From a checkpoint of a small mixture-of-experts model trained on Wikipedia.
Size: 12 layers, width 128, vocabulary 4070, 7.31M parameters.
Experts: 40 experts in each of 11 layers, 32 SwiGLU neurons an expert, 8 picks a token, a softmax router.
Training: a variant of SOAP for the experts, 4897 steps.
Below are experts of layer 9 (counted from 0) of a mixture-of-experts language model. Rows are named router (the router's row for the expert), gate (a neuron's input weights, with its number), up (a neuron's input weights, with its number) and show model dimensions 0-127. Each number is 128 + 24 x the weight over its row's rms, rounded and kept within 0 to 255. Numbers have three digits each.
Before each expert's rows: a language model's description of what the expert responds to; "mostly gets" lists some tokens that are sent to it at least half of the time. This comes from a sample of Wikipedia text that the model never trained on.

# expert 20
What it handles: Second word-piece after capital. Second piece of a word after its opening letter or piece, such as C-re-ative, interp-re-ter, P-erm-it; also word-initial pre, com, V, Gr.
mostly gets: " V", " pre", " com", " Gr", " Pr", " reg"
router:124116123111125113107121146171125075059124126127174139135115173149172153137177050119120147152146118138171135124120110126168150134145154108117102146163083123110111167116135092121128109145113108115081094163100113160140098152123085143152113145142088116103137122150125113143125133151117111153125135109119162096132145111103123110151149153142124143126098099177145140133130127120140158162117
gate1:122120137108154125134133104185127158147134128091153137137099177094150095118126086102156131102217165133183151115144074147119113134121123147144119100124132143123128138083126116118114109110124119160122092112119121115109183110163163102145152135164120124116114149146187125129087154084109150108117096111146143123119146129104171111127143128140127112125121111154136132144144109100150107093130
up1:146139121121150157143154155109112121101105134096119080141148118123091134138143149101087124106125113170138147112132096101107131121112132118132116133145087128114102189169118103126112113188150111128162156128104095128152115179157086120109072143074090118111145126154122133130140122127135071164144155155124141143116134136128130138155169107155189147141134129119138105130149119135170093158137
gate2:154136124151121118139140108099113094174111133113106134139152143141140133143120148115168112143117126094141148143079170081155101137097128112166116137167130127114169165158116096146144150153142128157102095145120110133118150101094162074119115167108152123108119123163145122122121084101130154130129106062163146098151124157122147115100149128126118125118138107118181112103072165093128144133094
up2:120116149112111127104114145118175161085118090115105150116131135126107160108130134125113167145116131134107115162146146142130182124136157089163155150134134115144086160125095147152106122113047108137110163169143106109141103164125090125178115106125111099099094117133103161091102138140162141178120135115114136125100084148138097127129140182133126117115119123129150143134157102120139161171125
gate3:144128112126100120116156097156122110133158123128111092127113127134143128163156102127130133134150112103148137111119141116132155112086139120093111126136114161074111113162117141107137120153162156070124135105099149092144087124126115138142140117110164118106112091111092080111119113140188143131137188147153123139149149103189109137104179131144137116116107149181123140129117184159141167104093
up3:126132125155112123139144141140166160131101085124144101113120199172152115118133141136154112125122109174123121140128123174131158158137118117082109156099081146127107131120087070132135123135101123135166095140168115135151115131137074172151144152127126130107134143143126134154121126118089144133159148148171132104176147142156136128126117105132103096122103087095138076103135120087080130123126
gate4:135105118122112164109109092103103142120102129175142124110126159126125158131133121124115132128149120121160127095148144086092121122105126176151126144108126115168163127085152134146121159119136093116163102178119137109088109102132122110070118112132132114110077145162137144115110121134111089143127146098202179095143135099168112105136177111155149137149158087093109149145145141111124147135117
up4:130163102163113128150115136146124144137171086131120093149162101106144077103098108112113134116136106158141104119154119129138143129132116140119140124120137151095120132134118097077117103109137173119135161078131136193089130127163099117141140112146110178152156152120152140135159113120112094125166053118141142133146088140137167114108134141133132140094114132151114078174126148115141138148173
gate5:119166135129094108113083128126125143149111123116170173170098104103115095104165115125117127102128128183148125135124102159150133134111159095083111094108151122104126116162129159135123154121106140165132127108183164130130137136111130137146102140116108172102174095114137131130146123174125104118115117135151097118140118136142071132148138118090101128155121120128180059140105098133157133165148
up5:117076178119111113160139152145105173125145120128130131118131121088113117129095113122112094155126159120177118143162112132098100101086147130124127133123133069100098117137168135095178108125159160152081100131121104139130146144085110101099102136127116154141129128136176148147163100114134139134132117119096119144127205082119146135138145159129149127140133180125126121129148121126138094108167
gate6:118088167104148113133138173123118074107108090135134129165093168147181106148144124140143104080110110103146114126133131086128106121155129148151147109154170154103092116136145078105113186116120091113118165120080163121126166118143167137161129143136137117132120110134120141153156125176103159143095120141139131124119092100149080113125145118113131139110129151108092160160122113120112128142150
up6:139086135135098174108132139129123148130140116136145133143140114132132144113152140097100116130105091124094106192137140147146102090164133121156169125128160124092113158162128112095116127132099160074140109108130081178138145133140139081094107142094121113099124153140150145108156146131125123130123125152135132112151133131087125137135112179131076143128137148111183139150166091127127116161059
gate7:097124129147127156135121137104101097131101106109132158096122116153114167087142091155197156131130106117150141130148124149188145139180131117157086120131118108132119095165103127167145177118155102133124135127196141146132121138131120135104168150112106126149147112161150098133142137124129136102101073097135123135162119152134095097159114112120154148091120106112091113128100098105100107110117
up7:148159134144168108147081127131141118113115117120179085125107145109165089156148134137166140119160137163132138134105114146131113102136160146108172134131107115161115132122076077166120097134088134101145136121077122138137099125127102145132149113121131139127127108147115148115107142157118116169105120083168145132153138113125136126104125068148148151150130163146086141155088061131101143130166
gate8:171158126110105192152075145141115127136080101193126104104176113105150121134140094127122095151124116119143100122119160128134114097126129133151133131117089090156114157141084126133092171099136129099126160167115117139129126141137135152135117128128137119147180110115138133155108147128093135113134145130080103163160102144138129135116134125127129148170118109147124095141160121172053115142131
up8:098099145106156156088126122125098116138120119146096110151133108098163125107133127177115134101109130119113141133125159114119108117073148116096128150136147096112141178082130130166168180123152172118125177166128136106155108106113121145127150148143124125126151102120141113082157151132168105136118121093074123127085114099085120137115106155110117159154154101140123157168116166151111154134158
gate9:186146108107127143144170141139098091098140126101148092141111124131134137106124134110140123155144140138158103143135123112114127115097176143149105099164136138108116094124109139077116139126141138116159066131118166149166127129131104125130151163110145114157037085153158116108137149126087155147114129172108145095158088137120116118165147129135161122151109117132089098120100141160130132113139
up9:125127123104114104150101124096139150108110137142128109105107173084173172121115091127109134164101128133180166132121139124124130151152162106113126172126154152144163089138123104151167133087110104163142122112110137150143159075111090161144134135130116078097130133114134102166103117107144120125067139141167102111169116173100124134123085130091130148146114122142165133161121131138141136140110
gate10:114156090136103127160176171152157132072092137119139143093128084135085117118127118112130118159123104116118117147101146153105151154118151129098110105122131125093096124122151156119101128129137111126105173167141073118104121196096104132110162157092145130145126149157149092129145115162131147128164118145153156130125148156114090119146154142145107133106099108121178113119166094130094125153133
up10:137144115103130071138156097141112111138102123104141125143100090173124104117066117154166111119111141086111078126153132136137136111103133128144117138103113089111148065146089138150124166125057116154138161141128120165142106156099137132088167133137149135161150147104136124138134149172152133132130148159115112142114123128145110171091156131151092099115160154141108128126126149126161134091124
gate11:119099146098086157161126177135140093146121106165099138151131142181109106102107131140140095111115129114131131145138127118126167126128150130110117151154166121122139149144127153156134134121124157134121114117124111100110159139107068109108090123082084078118130128117170145113103125105128105135101127160165116186091165141126161119166121149121148114144161137110100159154139121053143107118128
up11:071119143118141122151138145110130147142083147107119126141161178121126120143121144150133129131121148092135113132121140133138137148111160123113130158096103089106082126109139160164136140170115150115114143128214122100097128158139151132091141143146179134103113126119160126098108097105133130125131142088078106096137155141133068132140112143151143125076144083133152119077105114149106152107142
gate12:133128166127109173153102124100165115131145110132138125111164107107148158162131136115111115144106149140147122137112110136135150104108135195120116128180113163122120145168136112104118113173096119110122117149090118119162104104150135121153146127114100138122108165122109162121075134150101130110089112109070147142121180116170137114083115108162121095117113115146154158088116104145181136093149
up12:079147083144103108158161144138179135122136149117103119131138142147146112099140116133127142111163149116150109165121136133113170163134103123099137129134118102164130133146133108101164114083094138131098131168130140143144131117179144078119138165124175148150122151136112122123072112122146130166159114086118140118104109111187109139117132113107161102167086059109109123128126107104130127104118
gate13:121123098114141130121129110127132119116144118153169102113110122127143076174111102113170126115132124137116080137099121138107116091135136114088127111142100084099137156104121188169151170110150140153173097171149132169078123116118130064133152142137114131109109166149114125196146117167145143119150142099104141104109119164143105117115121146125122131143138098121131144096143148139123128170091
up13:128114147149127127136139145150102138131132171103104132074089155165127123077148103112107135099112127150129078111142139154138120150122138116168109148113163114107092160106138118094140153109106156166149121153140132114100110097160094143100101127145142130105125155139126099131122141142168119140121138114136114131125109154153105088086103139103212149105132141173180168091136114097147146109121
gate14:115115101112105142114139110126092154118131105093123167169134116132131148145129108068104086121103189147138141148093123157153116121132127127134104159104154174101101147128141136176103138146109146116131122147138169116129118111102143122120100127110098132121137097126172168089121118142180109134128129155159147141167148134100116131150125124093141125143118069173116093140090165106144117190125
up14:146186157131131124159134173146158089112137147093154137130148140159099125117105133134077141118137094138139100113136150095114158143103166131127143095133101130086129137118192118116147117127146137145099122144161136137103146143111104089116137155116090107086115104172138184127166166098179097116156145088133099145127136137109157082126118109114146166118129112107142135099099132094125129135122
gate15:165171146141164128134170105123158107108123119089119136097112129135151179110137141126144161141140158120146147087144085140158089191179131111109132158140127116178113110172122149144113112094135139105093114123106092143115107129135114130105150122127117103129112153138157089138102130156102116143134140111102151153133108118125140106094136107170113164122105092085097127140128114174146072098130
up15:096142093149142120113108108140168143080144124157133124130161137124138141148108111167103145053127107128124177097142153090150111122120145132137163114130102138136103133121079138089132107141094155154131162103099141135085135125156104150142069163131120132150126130097097153132181116140090139165144137099119145140108107139135108130098132122092147134161092154094156134164111131117154139132175
gate16:134131099092148120119130128116112099114147130081150120150115115120123157196120113120147067162140134099151124152113150179138148174096118130113121113130119133120074153113107157154087147107127134127122181114152135120121130058139117137180126162117160132114130123105113137148177128139131111100130087128139109126129125115136109136142116105139170150086121113128105182088125144138124166155086
up16:115139173135099104115111138118093125128130128104155099165119128156158148092088147149139102118167175101150084157136107105140115133162115135199096136137096173148129138168153105163108155092089119156129124095120121123173101144151131112089142111122125123105124130098095144132138112179161077135133131139118134154127108096122115111081114139159093136123158137131130118166134136121138096106120
gate17:140132096141130128110159086106097136125153167113127130179141154152166121097128109106176113128126190146136138125133096110119127132152130145115145139088084103118092134154125118110133099136164153078114156133118114115110130151159148114117155125133099105087171163108140109161142115129123102108120109123140143147117118083126113108113174146141200197138102102112121136149114089127149136103123
up17:104121138117135122077175151098129103122151118143097091157135145116119162122152136134153182104082141119128141109112114138106126127134124126139120138182145096143145113131137126205120097113127098141145116118091179151141103128111118106189185109153142145149148120144080123144157081076127155123111083135138097116104150152117120129104125104141132132105133112133164140111112095129143150149115
gate18:114139120087132150125115134125114151124177130144119140124077106124116112129141115108140133113115116130138169151129138126174143124125129129160128119132075088164109141141128107127137102126123119157113127185088130131130127102178134144148134119177111072093103120138157157127166142127142165117144120137108117108084134131129106132179143087095188142120098088165066116090097132136138173134142
up18:172099132084101125137134160120139133154114084119062185117093153127086123151134112112149146133139083120131138121140161102114125159105096138155146135122170117141093089174141130085151135099153136156120150145101160123122149113161134134117128161132131128154132160136133134124128116140094112127119143105147094143089114145188081149129149107147121130141092133137154157103127133122093086086100
gate19:111161097077072069119135122170106143149127088156126146141161146176125144120148106122120112115164101147139114160136185117094126151177111137120097127114106180133141115095107096132135153162102167129090144129106139141115151100114085158108148126108121143133138075138132138110112124123115135126129144168115115133138165090129106118153121144162125145139121116191133086124143102137121126133119
up19:159165131071166132146105119117143176131142159112113129116136090181123135162165150102128132107154115144140135123117114120162128122063108153145124149121132141114087122129148152133099126091134145104125134074086168157111116148135098153150115136114097118122144143126107151112160129175106153120143093141068099124110115118126127129101159163128149125107147112080081173120153106137148124150125
gate20:111099104086104120115115154098087071133160118099148097088083120167126126145153094116162154114109153149126170136133114164152151113133110119159088130205132147109122112110108185101102114133141141163129155114139087094128118132141120133115144105145112161141132168136093135095154105087160150124123110138123145138152139144129102128109098142122122125147157122181162144118103131150141119142113
up20:123125164165150134182122151108155104086120090161125096119125097111115119131095147155118122176117096114122142162136118102157125174139100139083119150144088106140177120163126134121150127111140098137153148145120136096129146170136127147099157149108086084092156122137088128129109096130102136107083146131106123110122172089106118128167109117151114187125116134109160138142164136123156149131126
gate21:116160114157124131137133153157130165072112122132163141155157095133108141145110118116150099122162104113108169124089097147103150126149114102129147134124180126105125143149112109138159134101136133134107105146203140146085093155131117122105187123135122107122126158157145093132075093140162117094153126150173130123104158123103109119144141144154102134112151084133092100137084104141137122137109
up21:134123126111102122144119099104156072125148114157112156094152086108122134165150115197101148153176127140124125129134118101141130129120101077170114138155122145165139101126136136101104199121159110146092121136136105147119126115135118122142126143113086160107139111156101142137152166153109140144110133170088128125083147127144125148096088110108147106158111100149197128107123134141130108113132
gate22:116113120151125090140148142161101117131161139128141109116097152053089097138130151133103112089120165114102134101102115120126098123096115144137136141158133121139149161107114116133126141155125118198113146077160155128094177090098159123118110111149137125184125116142106135119107122121153142116150172103142127148086111128131118120109105099104107103136110180161169128118138161149176120129112
up22:115139097130148135171108144167174115090182156160138142120141100131105134110115149088136151131123142111135091112162108151099093156103149100149086129159117109108117184168154181091144155100122117111153148128090148110118178145145093121117104137109110153102136143116117161101154102159092182133107094114097135168107105151143135136129109122134119143121132158121144124108102143117111148119120
gate23:168145123103130113172098154192116070176109142136137159130149114143140128111106104137143122140103174152098115096106132114092116126123172155147136142103117181112120134112123095087110093096145172110107144151160141125112127164118117120106100117092161130106107176143137143127130170155157126155113130167147125132161130125140140122104133144094125116108074102096106119101106109128121131152108
up23:167130172151116124137128141128118121146104134135133110113102133127096137141134139156109079085128120111080169143108135086137093110120172153165111131112092147119178151107128083139161122144169141081143143106151137127155104145106162174111115119110158116108163123085122142117113122137102138118099183187107121117094124111152147101107133105119143107094132186156119128145134097158124133114121
gate24:140128142143103130158099141083101152110096130077115115081106120136109140162124089108129140151095149131161114147148156087122118122136101103134157109142128105108127162158137130130143161117166133088090164143137157116108094172108138131149123141146125142114166094162127098066154047123139144130147132174116121150155102107153118132122138155131094126146111126121111163127148136109102157163135
up24:173163109104122130102139138065107133113115107152096158133134133149100126128140111121113135132202109144116121142148106160103129114154117093102133099108106108092130112131145143117111128089113170133154123131127114150115129091105119131202176109097119147144165131122146160113102178137127128126137152118115138139120093128112131130096131131155123118130087144083180132187146107163143123164154
gate25:171144106098146081131139114090155135130126187147098165170085145121157131129172141155103078089129141112148132141127149141112135163097091180102130143153108114155130151144148126173135131103124140119087126134143163140119081136112121107138108103166133145112121141132138127096140129133112119090082113150126132121136147099126096158114143134172115138120155118096109159086087097132117104107154
up25:129141141145120145137102164162154124119097113144152139175160153102142142102089120122141108084130101105142141134096074130144123104122111078158162117084094120157152131136100112114144099134142143116084108169098087164129126132126131168112141146137104132114107090093128125145132174138126133135146134105131155144139141148117142154148161119169055118127132073107168122123134151120156120165108